Weights of a small mixture-of-experts language model, trained from scratch on English Wikipedia: 8 picks a token, 5448 steps.
Below are experts of layer 4 (counted from 0) of a mixture-of-experts language model. Rows are named gate (a neuron's input weights, with its number), up (a neuron's input weights, with its number) and show model dimensions 128-191. Each number is 500 + 50 x the weight over its row's rms, rounded and kept within 0 to 999. Numbers have three digits each.
Before each expert's rows: "gets" lists some tokens that make up at least twice as much of what it gets as of all text. This comes from a sample of Wikipedia text that the model never trained on. Tokens count by the router's weight.

# expert 9
gets: " his", " their", " first", " its", " two", " her"
gate0:450484571541473508473474467538514462532581435472496585512526494472563409552532409517508517504519474505475450421410426479484549521483348514557498469525492553523537469446479463490484546418599551
up0:653481396441527596440470584473398531370471440545586475442527576510513509455489476481506441559403580465579500521588524415501469545494569457477495498481488563506573461481517525496547362556531465
gate1:590474567519543543574548584551439537485466508580536482560456411576483507496506596411492403454492439497513582460571648477459497401472404480479539551566558535512489439585545485517582486535390535
up1:544530594490525534507571542547440496519466503579557551481531398530542439513489579485465443395499432457475512465519590451527533433441469493457514500563545486415359389527555471492551473494353518
gate2:419491535519501488397581509485503465432490484550505442569455454610476582515502520486519561550470403485485480480559583554490433428504518501517468502550478500411515460427506461545514513496451424
up2:407505555526461439459603522529486390460453450570466427545536538603448588529496528525530564561441438476459497478527560578527431476456550522505499497495409470455455485514494496483547494484416532
gate3:567557517580495502513465511532373440541596428531466425450459528488540512497526482476446539525449491516482470456511491464519512537548494476613530505533510468429492512496473527514487553441429453
up3:460466530447445522469517472511594519416420587493539540525522490470511544509483527495620471467571528431552530482527463569433470504387482529432486551491478487502498460472537456576527449520570513
gate4:582509471595566517516617565547427496536545478474406447459505530425466486473534511536511457512507543541548571476489582531395445520502342488498495479488480488526534476459484415523439450529447585
up4:606507425563530501477594437540435485536523486481398421420516503436528506470536507514562517437477561571499580397515440535421527505462395505464466537525468530469599522505534466528459430453446504
gate5:512455517473386512610522567464544523522433482514464553448530539552490454515496567525426482414563534413473494550557587494531540511570405450441423479517536489502444543545520480423457452462512564
up5:539469541568549419548479468426446489564492504458613509432414476466462547507520535541508468535477417572534441429393488493491520545521464578491408439565540408530434526551437460497527437468409530
gate6:495543474525446477573510470575457488462425522498534546577506436477508440562506535549530648453538435441433493533501475527560640568545463575505507482433463447442528548486467449494478532568492414
up6:495381540427540439398486446496549532519538549509469496467431467473514553460501438515516421542554536555464476438487541514404309469437573435532471578576506509506542485486580533418503469504511556
gate7:595491550443462550524519535495520551514481512506494579475552541520515593517486476450509420548451577530568508435559569465505474423450408475413516477456613544553485515521529427495504489549503497
up7:511447499557530559502494612499556397458480464475528506529577494545466462554482497622633515436619457489470444485500540415536661471532515487549543475547533468492564582531474475476542544452443515
gate8:436533420555544428487559486524486488493533549605571508377467532498481420493454589518455539510554537509545482667481471483406509462406543616540563544471460471541481521482517469509478461492474489
up8:558435590441489590490471472541487543504457438455387503544515510501537541537512453478538450529485464493467552379522514505563447496563447358496462464552541567449476505560503527473483554529508522
gate9:535481536558463455412540544526493571580517552490482432533460502461465556509564545509588388438500511486457525443521520562445573599583547529458508505503421430476570487536422475368492543553542504
up9:562505505500473451444491482529442569553479581508581474602479578502510511533556577467562385447537564495523496431496530510462580559536535522477519547500538430523513467483407515405570459586514524
gate10:446527577548448555516489534484430538532469559576460498515492448515502439422541424467501505528540454479378488501418530445529508467476463424475520437496546634430446544476459438548450481459471440
up10:572500455477475480496486529530561458537594435440518500493437529454551531575481576473460467449481517503625502593556549432483480577534588487528546595525493351550515393550546523503532489533507558
gate11:534555505474491548493565478499357450488499566499396525469510479520526477522522540469506562392456516573551588516577529461454487528436505525540561508529470562547559510377553571454583461525385527
up11:487488466584523416585467507479552465474461477465589440496490462558508471471487496470465453551473482424480438469437520465574485497537509496376490518404518431474434448609524424591498437448629433

# expert 2
gets: " (", " A", "A", " S", " C", " P"
gate0:543414428498450478451568629522474499508527532452557498493398408545507443474498476463479609495547520467424581551497524606472479511437459476536457555442551533511521449514536499502501579501531382
up0:555440474500446490444529569524476622561480538432606460505442465523531466464533455492486570482586481490433547563512576550489558440479446487513467543490524470515578463488513520449482597517484397
gate1:467452500534448525531506551616425487484465526519470471549534521448469568566561478533420460485602540509565496493494597407458539600515507548507539475534446556481389547615433447458452458542461557
up1:506431492521426447419552480527550487553592494457537425503431471573500462523453493561485519484575552511507534535472452389422456541409402592408395544537451470366525476523548481471463489518539512
gate2:492562512484460496480492567596576380505462486469490457503432532580536544457539594421561466591472455490515442370465442485465465497484533488542407513409516546546483496524585468485570488471419483
up2:484402478539548551487551456426440618464530527544515518492595498411484518543409419535457526437508506521489558625529543498483467516473507496475583576591482510471454518486475501486375503486600502
gate3:533507531471565604565480553477549438443542433532498519530506522503436460540530432410499383459574464479509491499461468537596543566497474555467381495474502490529510506506452440588472471540544448
up3:581523475449535569515468500498596465489551473542532468496497491541495460501488503462476487511594483485472472553528510555521533498535529524567391407478502443575533520535455505569529538459500465
gate4:554466414487522499532505496491510504496390503507467541521417489499594457542541432389475460488646545496445543466432564495511488514423507471459459430429490561466542513442552470543459445461521544
up4:516504430542568511478491506476495513502424539521434580485471500443575431568518421404486460494635533533441547490427557517521456474397488458436467389453497566464528534455560515499495429493498531
gate5:595504501483508516542403450577586546539463541535556496574468499537520440574424512430540461494533513496446475573498525500454474513477531551480518519390489387497405578517532497566472468574506528
up5:393502533525524472474608581457444439437481477469440491418543475441525557399563511547466589508462467485597474418501450489521541488540527479517512504571480562453585412482491491444518563420465485
gate6:426507477425578479477427485492531399515539493454551526539429548409589446508539554531536522506465517482463491509581563558637450443522552480394455504500486544473512490557465496505474475431513424
up6:439507503566469492469561505554524460567406485538556555370472583518464535417470490434445549602483491407476585521570522483529522493567590533676489443465504455585501489483482499504526472499406507
gate7:553437541501474365566559600619489506478492471516534489544469541450558460509465540522498577429452487491558480631532466527465480542442437504461496533560525446408478527540579505455568490412511602
up7:559432522536410370469500494529446486510495504463594524528440445478494458531457520502489541493534481541522449455492499526486447562513416463533512477570580448441482556559509560496527450446563524
gate8:449430451470500438521607522516538499544522480495502554482355522508486458482514556518489579603493539508422466462585483541510447440456591474487501544488479436488451521503471508505478547497432414
up8:514557538496575508526440505484523508476483518489479473512584470504492555456484411521468409490489467513501542577415594454479527488483393558512439472493433519472568514509502555549523458483625601
gate9:461410562598525570455490396510529492477398594422588449523558599470479478545479480444520498454485527448494637494505511528512516463552563512562566474630580473605523483492540444540535433468483475
up9:504468571514529414517458501456445527400549460521486485467423632572527492399451440523515553542520447521584482493515420490500452533482535520491523623495529542479498471584497481589434502438558534
gate10:525423550426485428453512537485548507421455586565535489435461539440576457543541524529482487462499513402410418474460460382447492493481463492505468589486484541421489420494584597433523478469486454
up10:561376544433476455550415388461477495516467551595558471496529550534492450483523486496523463440443504469507450497483522496479543457420410530522458501525504509533554535525579561498515518441428491
gate11:451504424529418451454482461523516528537452465471488533483426487437437454549491503573558418491473519442542540500469540471532599543429493495362487514505477476472572528477496501587451486484537510
up11:500480478506399429473525531493462512499435478556488588575485500468432496544489482578546476497479495397518519489462572462540581545420502476395445489475474581452542573451499501549425553504545493

# expert 8
gets: ";", " –", " into", " than", ");", "ed"
gate0:381510430427533543479515497467505493479468458467551358417538476454488460604527449488603537566476446550515547496477446496497443476467490574449394496495529415519463530408586506454499536569420564
up0:405507455397578562450524429473493503473469454487555409421521450468472515604538474479570540544444420550523468480482440506513446421446572525470418496482549406516448520399568512477486518534416566
gate1:554504479452489541423540472560547501487420480580491456495475450555527483560569464446469520579441530532435428473566463494493527422505565479505498501497618533474458540505484549498492500496373469
up1:426437553557497465548423492432444524541551477403503562496490483450492540468437573553502496426526447493571546549456526477489451537508489480533520482541385521527538478488491438532518487481622482
gate2:544477468489484530448464519409569454567513485530491479530506453508383464561506429509463485494558616546609429479513466476463485507496451511517452534541552553428459602469505460508443480529496543
up2:536416462493539586468458552384520401596514458549461490529481476525439444536454404541526468500565565537596499553505462432465492505478479494524493514507558533461467580482502502466375498610494506
gate3:568477623475611536499484404471520536533532530500522546462491417505545445582515514455542520497456534517546462503576466482500465485432494468525573636519484484430560519417477491416514507542515417
up3:524611493520459505490585518498515573465511619567524431407458547515481490536518398528490547495470595498478491469496521543534564387571507488424471474501506523596491495400538509561587617452469472
gate4:493479545525502537483560493431497544382489471513520498550463429521503591490525521551451461570380498374497532469455465508561446447542499484572484547482549522438500470449418527563448512458471485
up4:508486541539526529467552489464484548384486462491501521546483413527527600481509507577453484572391462372492551466435473488536422431571501483561486549480564494449509457449435542571471537472491507
gate5:412481435483458486506513547399441493590381390528570399375544460549452519562542500515531497510556470506544484488477522379491509527611544530410416465510543451557480481437417513543503525545488491
up5:405478468493454491489477553401391517581391397524557400386537473552448488599532505518529514506543473515525470486475510374497491520619531540383429448517532461547448467429424515557483523565496503
gate6:538432498478494465449440443534464424512459546418427527495440486471368419540530488502492558472491600503424494528460483476467481422528496398542435451476485486463455483419457475507504476412459557
up6:500570502568542473541435514472493624402468483555525491547518363538445520477534524551435476465553478507489527448564531508437557619476437570477539487490532453484541514542455442508430425469518551
gate7:562541564483457494577515427540626480454413516547479395521583444518589522575506437447470580427408572520417508484477640434466606427525562532506446506472538496518487525546546547462504561559500461
up7:423460498506486503506540582515341534506623513478475601540372551511432470456504562506535423562565429464520521534469372579617396564455497454433559481516506446512465506474511457565496421471549561
gate8:492436463500508482456482489444519467362511424497493429446465536563460428526518502561556500499531524411452497430563453466468467509380497511477472535500570485546508474533533527474530469505557415
up8:546484519507528515474463578498548470433480440573479447412505395531464417479517546498549474478536469454489436389481548497447467515492462489499497525528451447519583510530462487516476439491509481
gate9:557524520473547552576372525506489436431547547531381529424537495476447550557523513491431447494519467518477433546465472593479503519413471530570442488470542520580554560524539455435498435487444503
up9:548544452472428572463553512436500468432558523543495611454480557488428440481585463439494430425488483501479496439555481529495508495446448528507490478487485508528505481506500522497508402532496466
gate10:438424519449613547514453445475552499500440529477488469469527343482538520499475469529465573500489445476537490577399580541405514438541595528533499547496481543457544439479565508420462575445468501
up10:580345488529531514526533531556468505494550450476473464493577361509520580607491451481478478486441459591520493501516583482535468640415475497479468594516559534447489435525523504409530477468478463
gate11:493481465535548542503543557489423459520547510534536493502549456586540470504505447477518503535481566616439507486500508486525547417544505529509537565542458560396543535425470478539506492575517565
up11:492509415567566550483589506484468422471517505501576472504575467569518437509549473440513528524498552591464482491517509492565506392536477571441514555543493563421513547448457426535537475522525581

# expert 4
gets: "e", "er", "s", "d", "man", "ed"
gate0:521414436500398459562406473439384494586441541474469537442472525517552466583548517508474477481507469575427494497537564575434490581553473431529556469489500410507403521573434559537603505499488456
up0:498483483553425513550546487442495551537481528570548459511525399410535525490505468504477605401416549569459577417467574478536572552468488563447581518450558501445482557570509502463590480573504538
gate1:528474585479472458556477492456564516418526541545572559529470489529472465506535460433462519494522578480533551412489502529487488495466439534479440450522543456469462483482603576491521523527541411
up1:484464544549548553523507410453474410413516563437521424572574446451553557452467586472390500615502443449437512452560509475537397580533514428495479502460480507501555508538521566448544494498578497
gate2:533490467561467555454487478495494493540502477576550463468395546495546443619553420491487483358519537482529557457449462513537545479472406548575455429488505495456517526469496547532509574507477619
up2:438502459452486540524494433526590502470461486514473490468653490634385493490507536538562536622497415540441351529485549448451513482434554450522483497537482492430576475486480500511511488536538400
gate3:497467544565557510460558451558572508540498463505376435495477536586450500474466522479512480616431486546563539512451522413520545561583539570520526598525598517522536545485400525396477615462559477
up3:502453527491503519456546495505477463462540554632407470471456588517380479461483580620509499561487467543622480448485570484514437437575511510490508582477650472512546490530498516411485531547445469
gate4:495539507462539530542496506426575495496439437470519525424497550569509566498496629540436468511426566515426559531495507580488480479471505550548513497461546625594369531444450525510447503496465529
up4:506510543521466510441526514609495514511564570500500476540549373442438413585472456520505476489550472439535471476505510446433516485561492413442514544524465467433570473603619528481516534482459474
gate5:541371475530407517540540533485457535491465450417503445478521453472459534508497541613460451437525517493462547465542400516498476526480486468537444522545450581441433551481460506542519440542479473
up5:460583475509595460419466522500563462531540510589490534502468544455556498429494468384566549602511466464514504543393497486497512484530524535457523530472566461529587467525558451519438556478558505
gate6:448422506560546478536391516530450535505612539474502456515548591396498545572502566564530514514474522436562450519502566503581608583475599489440532557572410490499543490531537512474493456429493483
up6:525515451448502466496483518532504420538542523529507547500491449569507466443536426449506473411559491492437507480519521562437437434527433383466523497512546577516527506565513468472522561436549558
gate7:564567563498460616449415552503462405475479519566525512520449467526473461501532590485454457550439525463582456511576529417497496573525504474491413384498536456520494492516509445408561501392558549
up7:521387451543577422534544454486541557456504524464455582551513590445518525485446448472530577420544403524459532472459449522568526423440480462510570590535551584474466541524502563519422480549403449
gate8:485512491459468478481639605510499554524552584512442529480487556494528556484556490455442486506490422409565525479454516507491538468539562534467657521553462521487523374460401496446573529463479470
up8:488480529504507560433334400517519475465485501480509436526429524537486449554456511526597493470492546571495480519535484511507456461518485528542389465543568449422424536578530474523485485581527533
gate9:463554537525467493490510544512563514636539421431559525512536542537390414508485415532548498478528554475515544552474448553444490476589471494517570399464497475506449520449482484470483427528564471
up9:543492452474536429518452437456430446511483504588514546561498458515560494428506505558463510559432514545484484474533614480545496465415552514506439576510606457535473522502551486515523434533492480
gate10:579467472469483457490476514430450498616465435471518487567476537510532500502501453511460530453389653506532437485539509520404450475510460569464491515477453531557577441501509521539430529459476573
up10:441556557509475490418447426419512509512549480537484498461443443481553527422458535481536468553538486485532503587507460444499455522491504567391504455487478486496506486508482515498481409494633405
gate11:506443503540458466499464520399479382400456504534535539503477513503532511471517513460514513481598408444535445457539561438533457484444496452441548492459602504450470482555545502477453560444547490
up11:513411501462515460562470475397447495419435445474468511524508511558544562501495528514492515470585414480472374413546555476523495467441476491485509579511503488477481464523495505563467534417465525

# expert 11
gets: "\"", "a", "i", "y", "o", "e"
gate0:472476429450449487445464546507531542594535403544445493363440514481488533528503475558507505417419560329466454504438534575432592551472492509492489470544481491429391596472444504483425441491441507
up0:534452473522432515423515525490546553584563491602490552504534503518463516514513519464499581534504427558465503511566455528521503464450534443445494445434518490427469538488530532435486507553430412
gate1:549462582514458485478527522494515502449417364543423548454416520442550563601445575511453504503528483461492570484437562549540547456375582528461550562500512491553580475547469535477461490506462454
up1:591574535436496502544579471496526576540456399519479527502501462510496550555463560443471460427499491440544554461430480522508509444431563437464537559531428535551507448475416473512421529477529475
gate2:483419453443461460512458628553532579582533501447477429572574450483528508442526569541398529511516485311528547532532343533414467564524555565548457534542487509436391511482449499577431564445483506
up2:536478515515426437465509576523572510527509510518415588555488549444530466427483464476467530457527461386583614530501390547514531517416457490495468507560558430443455468420514547553528431426503526
gate3:445484592467475434527418402527459488529548517514433553519543487509553525481480452573469445450486438477497415445516452657503555537506407484468449447513558483451527483469525522458510586504529451
up3:550499553504482441449466492555426473488516512466467553512555477478603542494536502540512374498500427448496444421532458620460567571452449573474458556450478483469491507540605534452509499554558523
gate4:524521503520483471553468501519362500524500552467475481528455426539518511475482543474467411497541578469527528407452567478501547420567471520515479533490497519492398473498433469441449472479491516
up4:469438546456424501511399525528557466510450580492406542570451421517501511482542530449432556487597470457487454501455438537525445482492517541509503365450574530436549494455427467541504519500462439
gate5:487410502491474573458535495422560541496477512430535577482509482494494335526545518485480513523489566497448467539524456558505402495472433479509492418468542507461564581434452506494429435511496500
up5:460563475561469526491470642547503529558450471411502525453471477522486475533530628499400445526567505431486447497584506464452470510559482493380460398563470603512487499466377453526441480509470611
gate6:450509469564471477462451505425534585422516499448502553450491572453408545470459439517593425540505481414548521538427515527442481516523524476582540573506427524498501490473440435472440486534483634
up6:488485476493404482431493556406508521443598505455461522491450565486455540419461443469591432508523414470494521559454491498465433491548561475605467547484510489462534423415457399543483587572480530
gate7:470453516630517470440553415462594475534538483495526600445451468539429461445494542561493501555412489427471571510495530509488521552570448504556437522552534559584461513480466525488605420446542430
up7:540422460433567413462474504447458496517501484451511532531501503600523466530462583480476479507389397433531538449481519589467551454560500508483479601633498571552454549588461472603569504415595496
gate8:554482454438452535573566455606500560496568545590529485444493503498555434564519453453585526519585504479462533491480457527466628468432539449485491456361526490423457549441590535532532646593531507
up8:486513552461435475536357411565526438547629444539497496514524547608503538476541422478552408386414411455494478558582467608605500516535453488478564481569500536451492537476508430410565478472563465
gate9:459462551524548612467470558510546485633543496486425523469476456521478581484470578512435588489434475502512479470499506565555521601603585560473446425472482438538509504475422414379518544425530463
up9:484431468565474432548490487497477487503524567468482501520532582500599508396497439479593482519479508544545446523544495478480474450397479541558485483557595554442477483505488484521569435462554413
gate10:521420579575552524476553446495505448487407411565427483479432530530448458424470477424521463413479455385476530582527492512489423585400520495537477475559569428485537549452407482533496522489456453
up10:461454529471472541487456513564444563494507440508527541532457573518498499546513429486410500630458588626499580495542589575434522498551555472565529501560504581525535469585469474466529434509530518
gate11:485474515537486572524432463482576483451478533476548547533595530493482424500517542485395528510504526523500488540546427573413449553457524507461460408487489525519511527476519508502462488479507529
up11:510428473517560536534464458542561483427532564501402568545558575519418409490503528478489529534457496577488541589571464527489478506460458532524475461481501573466551554512532495587511480516508438

# expert 13
gets: "|", " United", " New", " States", "born", " US"
gate0:518406551494457474486519483566503457440348467593590496491473462518475462444475505546445568414460426528520444498430465494567537454483489483523445524419548628532581449555503488564464591381511587
up0:496629452500508490511515459405519476563588566535475503541562529422530483530557550498494456527517580356519571560475551462466514489429481519497489473467457535494488522536475530426548419588474460
gate1:479602488413536520428561533477569440450511566412523464531463448539536578463476486493553466515523414426457473490552508436466463508489538514512527497509442436517590480523618532472541518416484408
up1:619552495518474546573494527498423542411598481458533454459473530463498443513489470536479493576514504542437500509515453487466486453469474359467565516524485487506604419401501522522527526488488488
gate2:471451519465519504460562421502566554577509519561526510416536520488505509499505498522583497543529565502470502556468491497486388414528440577477482527528460538493458579445489467505550432533439489
up2:476446505473532537438541470525568522536502491528511465468496575508528541545500533514560501494542564471502488571497459535478354481522452558482467519543494523564432589442462406489538381510483540
gate3:533504490492515475531459527544494567619463479471523513433551438498514492541520496519484389513509510580431484523593440476524511479482528510507521548640499562458520527542487592434533503492490472
up3:493523532499533550553548444464535438395544498526447536575427502490552481480481489517521611476526495456552527466349556496449486446519459468531484414467510402511482459494499435558476485508554492
gate4:359475384489455474391512537410436492461533491537451525505486569463456524536423543552549598548564479541463481538465433453543401501494427521571545512517512474557449521511445529545485536519511481
up4:374490441481382504497453524433426480463492482464456573539478563476500519556493521470565532532589464580473542578477440480507396525520411545527572500557513538477430522542505515530495502437558534
gate5:482489436509548499537495542442475489510570541511446515558566536496472464373462596629443493529516504514465517510522476514508499610616502506472569440445501427468531481619454558520458616496479439
up5:469501469517533529506487569526420440540595511489459499517506500540475512451487584639449434523497483503506498477503452536510494654614553456437530437472494423522504508586413531486492551457513473
gate6:530413541511478493538555509495430525506382507477493491564486448538425498454488527494496513523444610455473472526492472522466485477374503446457500547491424442429484460468474585631449562492462574
up6:467574468494520480460454492498592509488597469491495493435511543474581471549507457512499481460570413534526565482512524487544516495630485574531467447503581534547517522576503433356497445500531450
gate7:523503542551433459472426523555483445522507555598506543508540577527488457488500381515481496539453493550476560496428609495529579525610504508468437515492446459546523516437458444535460477423560509
up7:539455505530414420470458495560447478522481577538471506506551603509477435448534443533522550532434530523455556493451583508586546544553451543469419440479445467557547489406462437499504474472554519
gate8:619483448581535449506551451469468468543505514536481555524469527510507449438512561575475578598440554444569471463624545396451454536540510476438508594472501548449522602434489595355546566534463513
up8:438463566452478519478462569475504534450488478518489424487520472475524580497456415514515445379556460539440513518387475520525518505456487525554400408530493442517548414553493447663493447434549472
gate9:503549435542494558451564488520471535367502428530460583510521516491442453454485503508435454446589447550499408578533539471543526484359471441522587502525513567518529536462505551480457515543573565
up9:541520450504514535531537511494454467438441457537541608488539514493461492472500453469514468422455454538531391555532497484518517500366503545509582428454559517518560470461559589495500557548554534
gate10:580414534524510561490523490473451487526559502494507519497527558537488452490509566450483519464503446530415546434538571457503525517383478501516514498542494577494422514544475512562539473573464413
up10:579429514516548521566493474448457478559542480480524534518513524496485426502534557438490532449551443558411540452535540447474544507372500527553563489551485567496459552520496502535538501591463444
gate11:519570426496502511520486442483486496507577499564581538479457474451502477536414555466480539496502449491555521537518436552543567512554545582520495531525566522549636500526489487513597477390532580
up11:478434564469490460510508489550506506480443538387434469529556528535457491477600451552506454522466509480433485468510512458467532470443427461480533479468439478443398499467532520499382537593519476

# expert 6
gets: " with", " as", " at", " which", " after", " who"
gate0:469547571469556510520467498458506464516540408530546399481601561487519493509459468602473480489424483417472611441484546480521387548494554504465496417498517449414464422436465606448463499488497565
up0:461536508497493550562444502430580551540528395508534480471476456540524511530504459583454400479492516494505532454418489569544471497541519519461485455505544455525426454501516547523438458538502523
gate1:518573555489561547582609527459592478465432505508430514475513502530473537435488579525488502482522505456529507523407528428560479429446440519558464500476514588534421480544537462563555547531444440
up1:445461498481342631485533453430541517520532513581552450551523550514543477515489543444496475491482508521441493563454453540499570556511540550446496474488526479487532523502529474367408466450594474
gate2:457599510546462510417484532443496526568396554483525516469623516529495433542479515459493553463493404477371598538477500499490525497531484580401517590568442473414499552478555543450582513490521465
up2:491454448458544439547494474538511457432527459446462508505466531473501585507534498494503462494534591547622416499506530534499446514537546466593472450496568474603450456496480416476427448463521541
gate3:495485497408500473588497470461508519519514417467462550491474463484515485481479490557422483526524432484508458525500489580584463495464474543510575455441499493488582431431452407523482636533587498
up3:489481460413491423566482480503515473501463424509474583514475479443514425563500473519429457482508479506528406523500514596519477480510450537522577479437496523513585504433456431488512637543558515
gate4:458509531441509479525645580476558502514520512458536516527525398416565431481485586505519424491573469438404523554522467457499582486458523466443458541433447422504582475437546428507485486519462541
up4:432449453484459516551529471537433537577569536483512518502431464461567483498508451522542446518498403410405501499464581554478552487486425474456504456422453496520616532493500538427423530520537569
gate5:502529543452517517545450586449496542551464552443542495471512507493598521514462612468514523560503511551470458454447465608485506497484472533461467500401551530525554449459510454482536470533460497
up5:496532570509535553532476540515474511582460542480521443434557509453583527457494553531476525496511474579516527522461430554562467509482448593493520452400502502498563428419525490488555500467465442
gate6:435618432473539516503455507507459435550516555444462422487649515536478475513507574525487484573436543526542451500468435520385462422512442462444487460512400438510458434454485436547513561456482535
up6:481388557508506484392479576527388653488438488501539583525440453499486514507519430572566589462516428461533577492480598470455470527413568508539503536513476539535586487525497452495525417574553490
gate7:506561455559510431593582472555458442547519416450518468377569478582470532452470648488452542585530517537495400493440460499545534495457426442398518533465465490502527495433476472500514447499394516
up7:502542466548478436524491454510466482485469552431569416512532358564441511486501536522529462486491462486535518470530540456475429505492463557411472458469421483547522590464518533437576553465473545
gate8:411550562540474589512572468458515483566457493562556545401491533509495561421512435508465477510475440508534414527437418549428405475511456523524568532475446498473550503513477454512450564464482470
up8:411502568583480532556571534527477469599499476571502502342455505488522538429487409526404462491518510477554433553435413519483367491481490464478514551458466453432577451564442472447488601419469429
gate9:428428507475480540498556565472490497541545496422436594526517565494534504464493543452550551478383495515403504429490549505549512542491493467608510491469518420490570536486493509566480497513510472
up9:570554467552498437478510456537487545504487454575538419476434494544515554596488446496473447552549507469584480534464470454494520456454470505471577538524480541471432450498491454406523470522483513
gate10:537408507409461507508501445528518566440524484572544475492475442573574453456515519461476441499491471548566510537486561399490515473489559535468433508534521511492574469519487503593510432545469502
up10:565459478536539507465532492457532544493571401568523449469480503474630501462476441527444476542459414499573388475440539449488519541506619488503472428598404515413529501445537494608515529477512550
gate11:496435452465521448471455414524515450440497459421519507510556502505420435528495477548487564510549419596455526490516443561441443497397456537547476350501508618457458545516594574497514524444573477
up11:401531536572480511539544543437467498593490525553463465445530468518464504510510512392423486495513467382489525569409557459515550478526560488420490490447517474448507485507461419466512529547473446

# expert 12
gets: " the", " a", " The", " by", " on", " an"
gate0:556475395566544499445435502535545503512459478471527482494505593512518541517517472507510488590522527481527547555516464501451486482459497532555527579428500421442461543430425496575501533591569459
up0:550504462512455544507466485518543580514345474451364530487550491460452576561455481457461531460491456575436514485478428489449502487454459542541517614399582485575465593558472480463437460534524517
gate1:535425463441409519484443488521499537472469448486490473490547461380499513491486455490545464538499450462504496499445496447479545516545528464434539523466548525463519465525494457490544551602510495
up1:548437480463427441451374512515462484527482456505483523463524526409393534369456472526520469614438519517524488516495411396423474552462494505557512519505500524401531480489453462530539573649548540
gate2:552501436428477559504476490535507537434490499445488407543498504529537406509482473472552554487390504439554481520571603494462541530462534460466383506469392415562565552464462544494560504503572461
up2:565532452436472566495471520532523525454484507467459424557516504538515424479476477494524550474368534442560496504538556486495518549466516486477409507478380427590572545455427572497562523496595485
gate3:499458479583458584477447465576475514518413486554505445556575476457542442415520475455454501656482506427501514572538523460537405515589534438498490419499449577503496552467510466533447490578500542
up3:550399489461431507519413561475468484523510435569550456575578501534570422474481527565460474554488467489423528535540553504524463493536608456513513423550432616505411551558506543552538506561503527
gate4:541539480531523545620580435540588555432538490580593512503502448491468564521468537453435479503537472558552474361618568541609576404549552548473452468463496564492465467530484504494443555474446603
up4:486458504505552413481592500565474540541423501434474454610513564547506502542535510513464480540460470493476452503467540567406542499479509416444548542590576508522431507545503465556481441524399556
gate5:520502474421521471429484460496513465544377502546473455543552571501467482456461483533473422463553453527492543503397478463399539507493531500536468438500503666441506450577491526463475459515413600
up5:493529535471394479506460612494540497473492544475511509470403448540502452583508484556529557480504498466448499489548553498547506479480505529483460606543483453528446554587464504554534509571605409
gate6:458584397452512525505455495521516614462531503456415492414516541515552409432498431462390522506495519496463495484512338526491529487493557454512508597496428503530455475451538559424512546491504518
up6:570439488437390428542528541527525425574436533477536496575490502544417563516457488477625526516541451480540506529520470461360500590460601522500479489396562490462487535587502427547513559515497541
gate7:485381528520475509445453494460513525466568532605548532536437563459511410511502620481505431380521484527437389544586421493573529542520517445503501652518527555486439505506464519466464546401453430
up7:578540433545450537539580396444448476513473493435490452487515515554525641403494451545567560592493560438522586478487586489406432502472480545489566402451495472465561558457511485414582533455560552
gate8:445485483416427510543436440504366519535555613492496499525470545549449476585535528459482514513536539481478476484518510505537550509521450522504468537504471393445525507531380398409438514531536448
up8:428486560530540533486545487557496588500475458493551499466479428576505547560487465471425536500505547567472554464456528471500412439432472479481477557527491541512445491455468477560507449426535479
gate9:533503467476499610475494495553473530479494449538383560475566449504527541515504618415485559513490509413508591497595471531463440478494506555519516475493550508425493510534503512491466456575454420
up9:424477521509496371509561463496486572567502547598594470506483389458491406470497469533461417472477428482473405541438531432497471425481488538543461501476566467459491463477442432552515453476540456
gate10:555474558481490471486512465484440524526461464537501542476573509539581498396504476500564422369496484498487444480478405580442428440566366412498351467417487515565474541575578481546512495432534520
up10:590469544500518485486489394469444538603515536489442495444523502538577441465536510518478474412531408463407376498420453542505456430513500379526369487522424463531493601481539442496574445433502470
gate11:501543500583531509503487548553521466487504486391489480462509559403527478540480593536468534451503484494475567493629491514551544525497517505478514502479451582571447583551575449553524434490394429
up11:453553487583502506433445520530482549548502474458580477495514568424562430495486567588426550482453490513493511541509551528498594472529515486402555512452564552506458552518517423491605477506540449